{"balance_loss": 0.00761, "lr_router": 0.00088, "optimizer": "muon_variant", "train_tokens": 695600000, "dataset": "wikipedia_en"}
Below are experts of layer 5 (counted from 0) of a mixture-of-experts language model. Rows are named gate (a neuron's input weights, with its number), up (a neuron's input weights, with its number) and show model dimensions 96-191. Each number is 200 + 20 x the weight over its row's rms, rounded and kept within 0 to 999.
Before each expert's rows: "gets" lists some tokens that make up at least twice as much of what it gets as of all text; "mostly gets" lists some tokens that are sent to it at least half of the time. This comes from a sample of Wikipedia text that the model never trained on. Tokens count by the router's weight.

# expert 24
gets: "at", "us", "op", "co", "ia", "mo"
mostly gets: " As", " sub", "mo", " post", "op", "at"
gate0,189,203,199,205,247,182,181,197,206,207,160,181,185,203,210,185,217,226,190,237,235,174,209,204,177,214,218,209,207,231,203,220,193,217,226,204,188,214,205,191,206,207,185,173,199,215,197,199,180,193,206,236,215,215,242,199,179,202,209,270,194,197,159,198,187,212,215,207,202,204,242,177,216,180,190,175,196,213,211,233,187,218,173,212,195,179,208,173,201,208,163,211,172,208,226,194
up0,177,202,194,202,222,205,218,213,235,201,183,212,224,181,184,184,204,258,198,191,198,168,174,201,189,199,198,213,195,214,180,208,215,188,170,170,143,192,225,188,192,240,178,210,220,200,210,195,187,225,254,205,222,171,191,186,201,205,194,190,241,178,205,204,198,192,172,187,210,201,150,196,197,226,189,196,208,177,203,183,202,209,202,203,217,177,220,201,210,239,240,196,189,193,204,180
gate1,169,202,246,155,232,218,166,188,196,174,171,188,196,211,181,198,200,211,225,167,197,186,191,166,186,213,194,240,192,215,171,172,185,206,189,221,184,199,214,196,244,210,186,212,194,197,191,225,207,208,215,174,231,222,191,170,178,205,178,231,238,213,222,185,159,201,178,201,176,178,203,195,175,208,200,186,198,188,185,235,197,198,205,212,191,205,191,210,208,206,226,201,198,195,207,168
up1,186,201,222,204,237,194,215,202,197,180,204,216,195,214,195,203,207,184,158,220,187,155,192,238,217,141,202,216,207,225,194,193,196,207,186,180,184,225,204,207,181,234,205,201,215,192,212,176,188,192,163,189,193,215,197,197,203,171,172,199,185,219,185,256,210,246,206,211,177,196,197,197,199,222,190,214,215,215,206,216,215,200,228,209,219,208,217,188,189,199,173,206,199,221,193,203

# expert 19
gets: "ia", "land", "ton", "son", "a", "ley"
mostly gets: " York", " France", "shire", " Australia", " London", "ville"
gate0,228,209,183,187,199,180,229,177,222,197,236,186,175,186,206,200,198,166,221,180,195,224,185,191,198,182,169,180,205,213,184,173,216,251,173,192,168,202,215,195,247,208,173,207,192,184,180,187,197,189,226,229,175,223,188,222,199,194,189,173,184,247,202,184,189,202,199,182,204,169,213,173,196,165,179,207,273,191,176,246,178,220,226,197,219,220,187,187,196,203,187,218,186,189,221,227
up0,189,209,212,229,183,211,199,211,191,247,190,208,239,175,198,222,211,199,210,199,178,210,249,197,237,226,215,180,183,202,200,205,192,185,176,214,189,250,156,183,210,196,177,222,187,191,164,168,214,228,211,198,190,180,220,178,189,161,189,182,189,187,176,226,209,210,153,206,236,198,205,191,199,231,160,173,230,187,207,197,198,200,206,212,213,231,189,214,185,203,184,188,217,179,202,207
gate1,194,196,209,200,231,182,201,208,166,188,228,223,221,216,238,177,189,240,231,209,187,154,210,180,178,214,202,235,171,214,190,177,223,174,209,226,230,196,205,196,212,179,233,205,212,176,198,207,195,228,187,218,193,188,173,210,185,214,177,162,210,215,208,169,183,163,193,199,208,202,210,207,171,187,198,199,208,156,191,182,188,172,219,192,183,212,205,184,192,187,196,193,168,179,196,225
up1,179,185,219,218,189,214,216,180,204,196,204,200,208,197,174,237,205,215,228,185,187,206,159,191,197,194,179,188,160,212,197,219,219,175,201,202,178,235,227,205,210,198,204,194,190,192,197,202,213,188,192,211,185,224,192,215,209,213,233,181,198,190,226,188,173,182,172,185,164,210,163,227,231,209,210,230,200,204,240,163,223,195,212,174,153,173,194,210,199,173,204,168,206,178,230,215

# expert 7
gets: " a", " an", " A", " the", " no", "A"
mostly gets: " a", " an", " no", " per", " some", " four"
gate0,231,239,195,200,183,189,184,208,202,194,208,205,233,216,186,243,178,186,195,201,251,175,212,187,203,214,207,189,205,190,223,190,234,192,224,178,217,200,187,230,225,185,198,185,184,211,240,179,179,198,242,181,172,211,200,211,214,197,197,178,197,214,182,210,189,196,198,206,229,196,227,173,206,203,232,182,241,214,222,199,181,193,177,213,195,267,231,201,221,194,182,197,194,220,185,216
up0,222,208,218,237,188,203,173,193,217,185,218,201,191,195,201,171,206,196,216,172,211,212,209,170,197,221,188,227,173,201,230,202,211,194,224,201,207,203,247,180,180,218,230,214,179,201,196,184,220,207,219,202,231,175,207,253,198,194,214,209,191,187,192,200,191,227,181,195,190,178,208,188,213,172,168,169,193,184,234,200,206,188,145,210,179,161,172,210,178,188,181,181,201,223,194,197
gate1,206,189,170,208,190,213,198,178,196,204,225,195,200,187,237,225,211,215,205,234,204,213,251,187,179,193,195,195,188,198,199,212,173,173,194,216,203,193,210,200,228,155,206,183,211,201,202,188,197,153,188,208,200,190,195,226,171,194,165,209,178,202,197,231,164,199,214,196,178,176,228,164,208,177,184,200,170,230,220,209,206,229,187,215,186,191,224,214,207,165,191,205,216,198,199,202
up1,184,246,174,184,194,197,182,226,230,197,169,197,220,194,175,188,220,203,200,205,213,180,195,226,152,177,201,234,203,202,205,173,235,198,200,221,207,200,221,227,228,154,182,197,175,199,198,193,189,221,221,204,194,217,202,193,181,209,215,203,225,212,238,180,170,225,228,233,179,190,157,175,168,211,205,214,178,211,193,196,245,183,174,197,199,211,156,168,192,198,208,221,167,196,184,202

# expert 25
gets: " the", " The", " that", " his", "The", " their"
mostly gets: " the", " their", " its", " this", " his", " that"
gate0,191,218,160,195,164,217,226,175,175,193,178,151,229,199,170,173,177,171,211,228,209,205,215,213,173,193,231,208,199,209,186,185,208,188,186,199,197,211,177,167,199,219,209,169,189,196,211,222,214,193,174,204,200,188,188,227,232,181,166,223,207,214,176,216,191,195,182,199,248,175,160,196,213,188,208,201,179,202,207,221,194,213,208,205,205,223,170,191,196,205,185,203,146,211,191,212
up0,176,220,232,207,173,205,184,205,223,202,222,204,178,216,165,177,189,203,177,170,208,204,209,232,178,155,204,172,230,200,223,206,185,168,199,207,197,215,204,187,183,211,211,167,202,210,192,165,204,189,198,230,199,227,229,187,184,231,207,217,210,182,202,227,239,207,188,235,198,192,222,241,211,198,203,213,217,232,221,200,191,209,170,219,220,200,165,192,170,205,196,212,191,207,229,220
gate1,180,182,174,190,199,208,208,203,189,192,183,199,176,210,195,198,195,190,181,195,199,182,193,255,179,213,186,173,200,224,156,201,201,184,231,182,196,197,186,209,205,182,177,207,170,170,202,243,185,223,217,199,199,193,166,178,220,236,215,229,207,183,179,201,212,191,206,199,219,184,217,190,190,196,209,173,187,184,182,176,208,193,185,228,194,180,196,174,168,224,191,173,222,172,189,203
up1,192,213,202,174,179,201,191,221,224,163,203,186,234,187,189,175,168,197,168,187,199,173,175,210,202,199,205,214,193,180,163,213,194,219,175,201,186,207,172,209,195,165,198,212,192,181,189,203,172,200,203,203,219,232,201,186,197,185,212,178,204,222,203,224,216,219,199,221,213,176,196,191,182,193,170,208,217,229,192,184,168,190,165,214,226,170,234,189,205,189,232,233,215,203,168,199

# expert 48
gets: "el", "ter", "et", "in", "er", "on"
mostly gets: "uck", "ler", "ook", " Smith", "ō", "ker"
gate0,186,145,189,202,229,199,170,237,211,207,198,205,172,159,182,166,166,147,197,193,198,180,164,202,175,195,219,176,201,170,201,199,162,192,210,184,206,205,190,176,232,162,174,206,209,174,209,173,205,207,185,225,233,203,197,214,224,211,183,188,200,196,223,202,196,222,184,219,187,215,199,210,225,190,185,208,212,208,201,211,177,183,194,216,169,233,207,221,173,179,194,165,204,235,198,191
up0,193,186,215,203,224,149,192,218,186,218,177,165,186,206,203,240,222,223,239,219,178,190,202,167,225,233,210,212,233,204,183,181,204,173,192,185,161,226,180,197,180,176,215,196,164,187,218,170,186,162,192,214,157,213,203,153,216,199,161,206,209,166,207,196,178,205,169,204,191,224,203,184,185,190,208,164,181,213,184,227,182,192,199,219,213,172,230,195,192,191,204,195,220,202,157,187
gate1,215,219,261,163,203,189,173,188,201,193,162,209,200,151,207,189,187,197,223,223,168,180,213,158,203,205,210,223,184,201,244,189,221,218,180,209,199,224,224,215,168,223,170,222,182,185,191,181,200,222,172,173,213,188,189,204,184,206,202,190,202,197,207,193,162,175,208,208,205,182,180,188,226,211,197,199,238,199,223,206,193,182,183,189,176,195,146,189,176,193,194,169,170,210,219,223
up1,194,241,193,193,218,207,184,214,196,197,212,217,171,213,235,196,154,224,180,176,179,208,182,194,184,208,183,175,192,178,224,176,158,236,219,168,195,214,180,171,191,234,187,237,199,173,187,241,189,202,191,236,219,212,234,172,203,205,200,196,220,180,178,206,205,202,196,197,201,215,153,186,198,206,187,193,175,232,197,195,215,182,205,193,202,160,193,246,204,197,205,189,198,215,236,183

# expert 54
gets: " S", " E", " P", " F", "S", " M"
mostly gets: " V", " P", " S", " E", " J", " U"
gate0,192,190,174,193,157,191,159,178,206,186,194,233,205,173,194,189,198,219,184,189,223,231,166,213,232,194,228,215,200,208,214,229,208,163,204,183,204,225,185,193,222,224,191,205,166,205,229,223,171,189,202,190,239,173,244,213,182,202,169,215,191,198,170,174,196,206,194,192,237,208,188,208,195,207,231,227,199,230,216,212,200,185,213,211,189,198,201,187,199,202,225,188,225,210,172,215
up0,205,202,161,207,183,197,210,195,188,185,189,215,181,215,230,238,214,228,221,206,229,206,214,196,176,222,199,186,206,221,194,189,194,150,180,210,223,183,226,208,219,216,199,188,212,179,209,215,172,226,188,204,192,195,176,187,212,225,184,207,201,197,213,164,188,196,172,199,204,197,177,207,173,187,218,219,168,200,145,233,189,189,187,187,162,170,168,211,217,161,198,198,207,205,194,160
gate1,188,220,194,203,194,198,175,200,219,209,172,188,192,237,220,194,199,204,215,199,222,158,168,241,216,182,207,189,179,199,191,223,227,207,167,188,192,220,213,205,177,225,199,197,164,160,226,213,220,207,219,220,215,196,197,188,232,197,207,187,208,188,194,188,187,171,207,181,195,193,188,189,208,176,199,219,223,157,203,196,213,225,212,214,206,195,209,234,219,200,208,199,191,223,203,210
up1,213,191,195,223,194,213,201,204,172,196,217,205,200,211,257,183,164,193,176,200,205,195,194,162,181,173,197,201,185,229,196,214,175,233,187,192,192,190,206,176,225,184,188,196,150,234,182,212,197,199,190,251,213,202,208,181,179,212,161,196,203,194,161,163,184,205,197,202,228,183,156,190,191,170,176,219,168,180,194,232,178,218,203,199,227,244,207,221,195,192,174,225,180,213,209,204

# expert 38
gets: "or", "r", "er", "per", "tor", "man"
mostly gets: "ator", " President", " director", " president", " critic", " student"
gate0,190,228,218,160,184,211,232,167,221,207,220,205,217,183,205,178,214,219,197,200,213,220,241,184,218,180,182,182,197,223,195,158,185,230,212,217,199,211,212,210,179,168,207,179,223,201,200,203,197,151,218,232,205,228,241,170,203,173,205,210,193,213,184,197,172,209,246,210,205,230,188,190,197,219,215,170,232,202,186,217,169,213,217,192,170,177,195,173,218,192,223,221,179,166,185,192
up0,225,222,193,162,210,213,181,204,195,198,197,192,204,171,204,183,204,203,210,205,167,209,197,186,200,239,199,199,218,197,154,249,199,242,191,202,168,207,199,188,189,195,231,199,223,176,216,200,219,206,190,225,162,197,199,220,180,170,181,223,187,215,168,191,166,180,182,209,202,251,222,207,220,204,178,194,199,182,157,190,194,186,221,219,199,214,177,182,211,210,203,209,228,174,211,193
gate1,187,193,211,197,224,190,248,218,189,192,211,213,199,160,158,181,185,216,232,221,190,216,183,178,204,201,194,227,213,204,162,180,240,202,193,217,201,193,183,215,240,218,203,235,225,186,192,234,181,236,196,225,202,198,218,227,207,183,200,205,199,150,198,238,168,177,201,212,169,197,192,212,199,187,202,228,204,196,197,199,183,191,192,224,175,241,173,192,211,204,193,211,201,210,204,182
up1,196,216,204,193,172,211,229,214,176,190,151,227,209,191,196,210,175,222,222,162,180,173,190,167,219,189,190,265,166,178,191,205,204,175,196,213,230,217,204,203,160,220,190,202,231,185,192,228,198,169,218,192,175,156,211,204,228,175,204,217,221,206,208,213,189,157,203,188,203,182,206,217,209,203,216,186,225,190,198,194,211,196,210,197,192,171,176,188,223,215,193,203,204,170,199,168

# expert 18
gets: ",", " 19", "),", " 18", " (19", " ("
mostly gets: " (19", "),", ",", "–19", " 19", "–20"
gate0,228,212,229,191,182,179,222,214,204,209,200,244,197,228,233,217,213,205,195,228,211,172,155,179,200,217,190,206,219,191,193,229,177,172,194,197,206,221,202,189,170,198,187,194,223,190,188,195,205,200,240,195,188,211,208,181,181,216,203,247,205,178,205,214,190,191,183,213,208,191,190,212,144,204,208,206,167,190,224,207,191,238,174,220,174,204,177,226,210,189,228,183,198,175,181,207
up0,257,223,208,193,174,206,214,228,156,184,219,206,187,160,199,160,210,206,183,217,208,229,214,241,205,188,196,151,193,177,162,192,227,188,221,218,191,196,209,200,199,223,181,215,214,224,197,164,229,186,164,188,218,182,208,201,215,190,216,178,243,213,190,229,175,236,166,195,204,193,175,214,183,223,180,212,225,226,179,221,198,233,188,229,218,202,206,207,210,188,189,208,209,173,191,218
gate1,173,198,202,161,250,207,217,230,205,199,192,183,217,238,231,205,214,201,165,230,200,176,224,218,178,218,168,191,233,214,224,213,204,182,212,188,237,171,183,210,180,155,210,195,176,200,213,191,194,186,187,186,185,164,164,213,195,167,210,204,210,215,238,192,212,192,195,200,176,204,190,186,197,192,208,218,191,182,180,203,186,170,216,181,184,220,174,201,190,202,198,196,188,236,185,175
up1,203,241,211,205,224,187,185,207,202,172,218,218,180,223,215,203,216,217,167,217,195,203,182,184,241,200,203,229,186,233,188,192,181,227,230,198,226,224,165,175,216,188,168,219,206,219,169,212,208,162,211,200,186,229,146,240,171,180,178,197,183,217,182,177,216,253,185,209,210,197,189,191,178,227,227,209,211,210,159,183,163,181,185,207,173,194,211,225,208,207,201,187,206,219,184,192

# expert 57
gets: "er", " O", "ad", "O", " South", " North"
mostly gets: " West", " North", " South", " south", " main", " High"
gate0,200,248,187,169,191,195,214,219,195,192,180,205,172,177,175,197,199,159,198,184,160,204,225,216,183,206,153,211,201,203,182,182,168,185,167,151,206,214,193,193,227,197,202,213,238,199,233,193,206,184,180,213,218,190,189,199,202,194,195,209,188,208,207,186,210,193,199,203,191,221,247,207,208,210,200,206,238,239,191,215,206,173,191,174,207,187,182,175,243,194,180,191,190,212,191,197
up0,206,195,206,204,164,208,188,170,167,187,237,214,176,210,204,194,170,194,212,198,204,212,232,183,223,209,213,177,196,222,194,198,222,204,240,198,206,202,161,184,169,210,231,190,203,212,181,204,213,195,203,187,208,192,231,209,178,220,222,206,199,227,192,229,202,176,218,222,209,190,213,205,193,173,205,223,209,191,166,227,189,172,202,196,196,212,193,205,197,188,211,197,242,214,200,192
gate1,187,229,225,222,198,209,193,197,216,181,214,204,234,204,206,216,221,182,230,198,196,199,190,196,190,198,209,154,218,195,167,192,187,181,180,186,216,201,239,205,193,171,184,204,207,183,187,213,193,182,226,197,228,177,231,236,210,211,204,192,164,222,249,197,185,212,163,210,198,213,198,183,206,167,176,212,245,229,214,211,171,214,230,157,231,208,178,193,179,216,182,238,211,198,176,206
up1,207,194,224,195,218,229,196,194,218,204,176,228,224,206,206,213,179,209,193,234,200,215,202,182,201,177,157,195,187,188,184,196,187,187,243,183,204,177,200,180,181,219,206,205,211,212,160,185,182,205,194,194,191,220,221,206,188,218,219,207,168,197,213,200,207,232,169,170,190,211,218,153,179,218,216,206,195,214,202,180,189,173,200,215,214,205,214,223,266,192,186,189,196,180,201,252

# expert 31
gets: "ver", " The", " –", "se", " |", " —"
mostly gets: " –", " The", " —", " because", "ver", "jo"
gate0,217,200,217,193,178,200,217,213,168,224,204,194,202,201,173,214,206,218,216,186,225,200,184,180,187,203,231,199,232,218,165,199,204,176,161,197,173,213,193,213,222,218,171,203,175,199,178,219,207,218,215,189,163,210,210,194,174,213,209,165,234,191,227,221,194,233,199,226,200,182,187,184,184,188,152,189,232,195,218,201,176,237,174,157,199,196,185,207,181,190,220,205,202,204,223,195
up0,202,225,203,180,161,199,198,184,231,217,207,152,203,184,232,218,211,193,220,205,190,198,207,197,188,194,208,207,171,218,205,176,198,186,178,222,188,177,205,222,236,186,195,215,227,190,202,170,206,162,168,175,208,215,174,178,201,249,221,204,214,238,155,206,173,201,207,221,184,214,184,185,205,179,153,201,258,211,187,186,206,250,218,215,220,220,185,240,213,212,214,204,230,205,208,233
gate1,218,202,162,184,217,164,172,222,212,193,188,196,182,201,208,194,199,202,246,176,178,203,233,199,154,202,170,204,199,251,232,181,180,181,201,223,256,208,190,183,224,185,192,193,222,201,217,213,196,222,234,189,184,194,186,191,183,220,216,182,187,190,211,215,182,178,219,217,212,219,181,173,204,188,190,178,182,211,183,227,172,201,205,153,189,168,219,175,219,184,199,210,177,179,195,185
up1,177,172,198,223,183,188,197,248,234,173,219,232,187,195,192,218,210,223,201,224,188,193,185,205,216,199,220,181,186,217,195,218,230,210,223,170,178,199,169,206,215,186,215,210,214,208,192,181,239,181,244,200,238,203,214,195,210,210,213,206,217,186,175,175,190,213,173,204,195,209,200,204,192,155,165,225,193,194,214,209,199,181,230,250,237,179,219,192,241,198,233,194,234,212,229,219

# expert 11
gets: " A", " Ma", " La", " Ba", " Le", " Ra"
mostly gets: " Ka", " Da", " Ja", " Na", " Lu", " Ba"
gate0,196,204,196,208,214,204,188,235,208,219,209,222,222,223,214,214,218,196,218,221,197,198,209,221,204,205,222,215,165,234,194,183,222,193,222,230,206,184,196,210,199,187,203,165,193,228,206,199,215,214,218,201,185,211,182,205,239,193,158,197,184,173,205,167,179,171,189,213,207,188,177,205,184,206,188,197,195,182,221,204,203,196,189,185,204,207,199,220,216,200,187,217,223,204,139,185
up0,181,234,194,222,208,208,198,198,204,203,167,199,170,188,192,216,181,197,191,185,210,221,215,203,223,185,170,205,202,195,186,230,179,145,146,204,211,200,186,156,234,194,209,197,204,212,169,222,160,198,201,198,200,212,219,201,204,170,200,187,195,204,194,202,247,177,232,191,181,202,171,204,203,201,197,204,211,223,185,187,237,203,210,195,219,217,211,188,199,212,190,214,194,179,206,199
gate1,209,201,194,205,209,187,231,206,204,204,193,210,158,207,167,187,188,183,212,231,217,180,226,217,234,190,207,199,191,219,201,207,207,156,196,183,224,191,209,180,172,216,188,202,172,203,255,170,196,193,194,169,210,216,195,186,214,184,175,195,235,194,221,185,216,185,204,199,202,170,207,202,219,240,209,173,228,241,207,177,164,168,169,219,233,169,206,197,175,221,205,199,196,218,174,206
up1,193,192,176,197,218,180,230,188,229,199,229,196,161,239,176,188,171,193,187,238,236,184,218,231,195,196,180,209,198,171,181,188,182,219,190,219,215,231,228,190,216,220,172,172,232,215,211,190,204,208,217,232,174,194,205,204,198,179,204,213,203,171,190,213,225,203,212,214,228,231,222,209,205,220,218,206,231,216,156,208,172,197,190,188,210,193,197,226,207,228,246,191,215,200,193,184

# expert 5
gets: " W", " K", " Ch", " D", " C", " I"
mostly gets: " Wal", " Mont", " New", " Bur", " Ch", " El"
gate0,208,228,167,172,220,209,180,195,207,202,187,218,216,253,214,195,233,171,208,192,229,215,219,204,232,200,196,190,208,185,177,196,193,182,214,187,187,203,207,216,167,214,174,203,224,201,193,157,154,196,220,181,214,213,199,181,190,174,167,207,199,198,211,179,221,231,208,151,183,191,215,205,188,206,196,187,191,187,171,156,199,207,197,174,187,190,214,185,199,173,186,195,209,197,180,229
up0,215,206,212,186,207,171,193,225,210,206,199,189,226,200,186,185,181,222,173,201,196,177,203,217,179,177,227,150,193,206,184,200,225,171,208,186,194,202,176,199,180,185,207,204,197,197,216,219,241,218,207,218,206,178,220,222,241,216,204,203,209,177,187,195,188,208,193,193,208,213,218,193,168,205,201,183,185,204,218,211,186,193,182,172,186,193,228,227,198,189,232,243,190,231,206,231
gate1,189,233,222,197,178,192,176,205,216,201,187,189,252,185,159,176,219,220,203,211,203,168,183,216,194,188,197,182,173,214,146,177,186,174,182,156,216,184,181,218,207,223,207,219,179,226,195,200,175,176,196,203,205,206,186,215,209,218,213,217,186,225,150,198,207,201,216,234,198,182,184,201,197,205,178,204,203,224,206,228,212,186,195,180,230,204,207,220,163,203,201,220,211,195,165,196
up1,195,188,230,224,190,225,216,199,190,205,178,197,201,196,194,223,193,207,182,252,216,180,212,182,211,173,207,221,173,192,206,194,199,191,207,216,154,196,204,210,204,192,211,219,191,228,230,212,253,225,162,224,224,221,150,209,225,193,173,237,210,184,171,191,208,223,217,194,224,185,216,207,220,175,195,206,175,209,216,157,205,218,167,180,155,204,206,229,199,197,199,200,200,231,183,203

# expert 3
gets: " and", "|", " by", ";", " or", ","
mostly gets: " and", " or", " &", "|", " by", " but"
gate0,231,191,196,179,190,209,162,201,204,206,206,184,207,201,171,212,199,199,212,202,208,210,186,206,180,220,192,206,168,210,192,187,204,179,209,198,254,201,183,189,206,207,217,180,194,196,206,185,196,185,154,166,174,217,196,225,181,247,231,213,177,207,198,229,224,177,192,244,180,175,179,173,214,190,182,166,193,201,176,168,202,187,214,183,177,213,195,158,215,209,178,205,140,200,196,203
up0,198,205,182,184,239,207,148,184,155,194,182,210,185,194,222,195,193,191,188,179,204,204,202,217,227,203,195,198,198,173,174,194,190,234,208,229,211,190,173,184,253,218,200,199,198,185,160,211,219,188,168,202,195,200,228,206,216,220,228,205,204,207,214,209,189,161,171,215,201,226,192,197,188,216,183,199,206,226,202,187,192,224,219,222,227,198,220,183,233,214,198,223,186,187,217,190
gate1,182,195,202,204,160,224,172,207,228,190,213,206,215,206,188,205,175,192,205,163,231,233,198,230,165,181,197,193,234,221,217,207,204,228,247,171,190,198,209,227,183,238,200,210,217,198,195,201,198,182,187,202,243,183,206,213,229,189,226,225,173,187,229,201,194,192,220,200,178,228,228,205,185,180,186,228,157,174,196,229,207,195,237,223,231,197,205,209,211,200,178,199,228,201,223,214
up1,204,211,223,195,197,188,203,180,204,230,223,202,199,190,244,210,207,169,221,170,180,210,203,206,205,193,170,210,215,204,199,225,177,222,201,219,174,214,209,201,171,185,179,180,196,182,207,199,184,215,221,211,230,202,167,219,206,191,225,169,166,219,199,188,190,174,224,227,167,244,169,194,220,223,189,185,201,173,207,207,188,196,187,168,180,175,176,202,205,182,153,192,205,208,220,206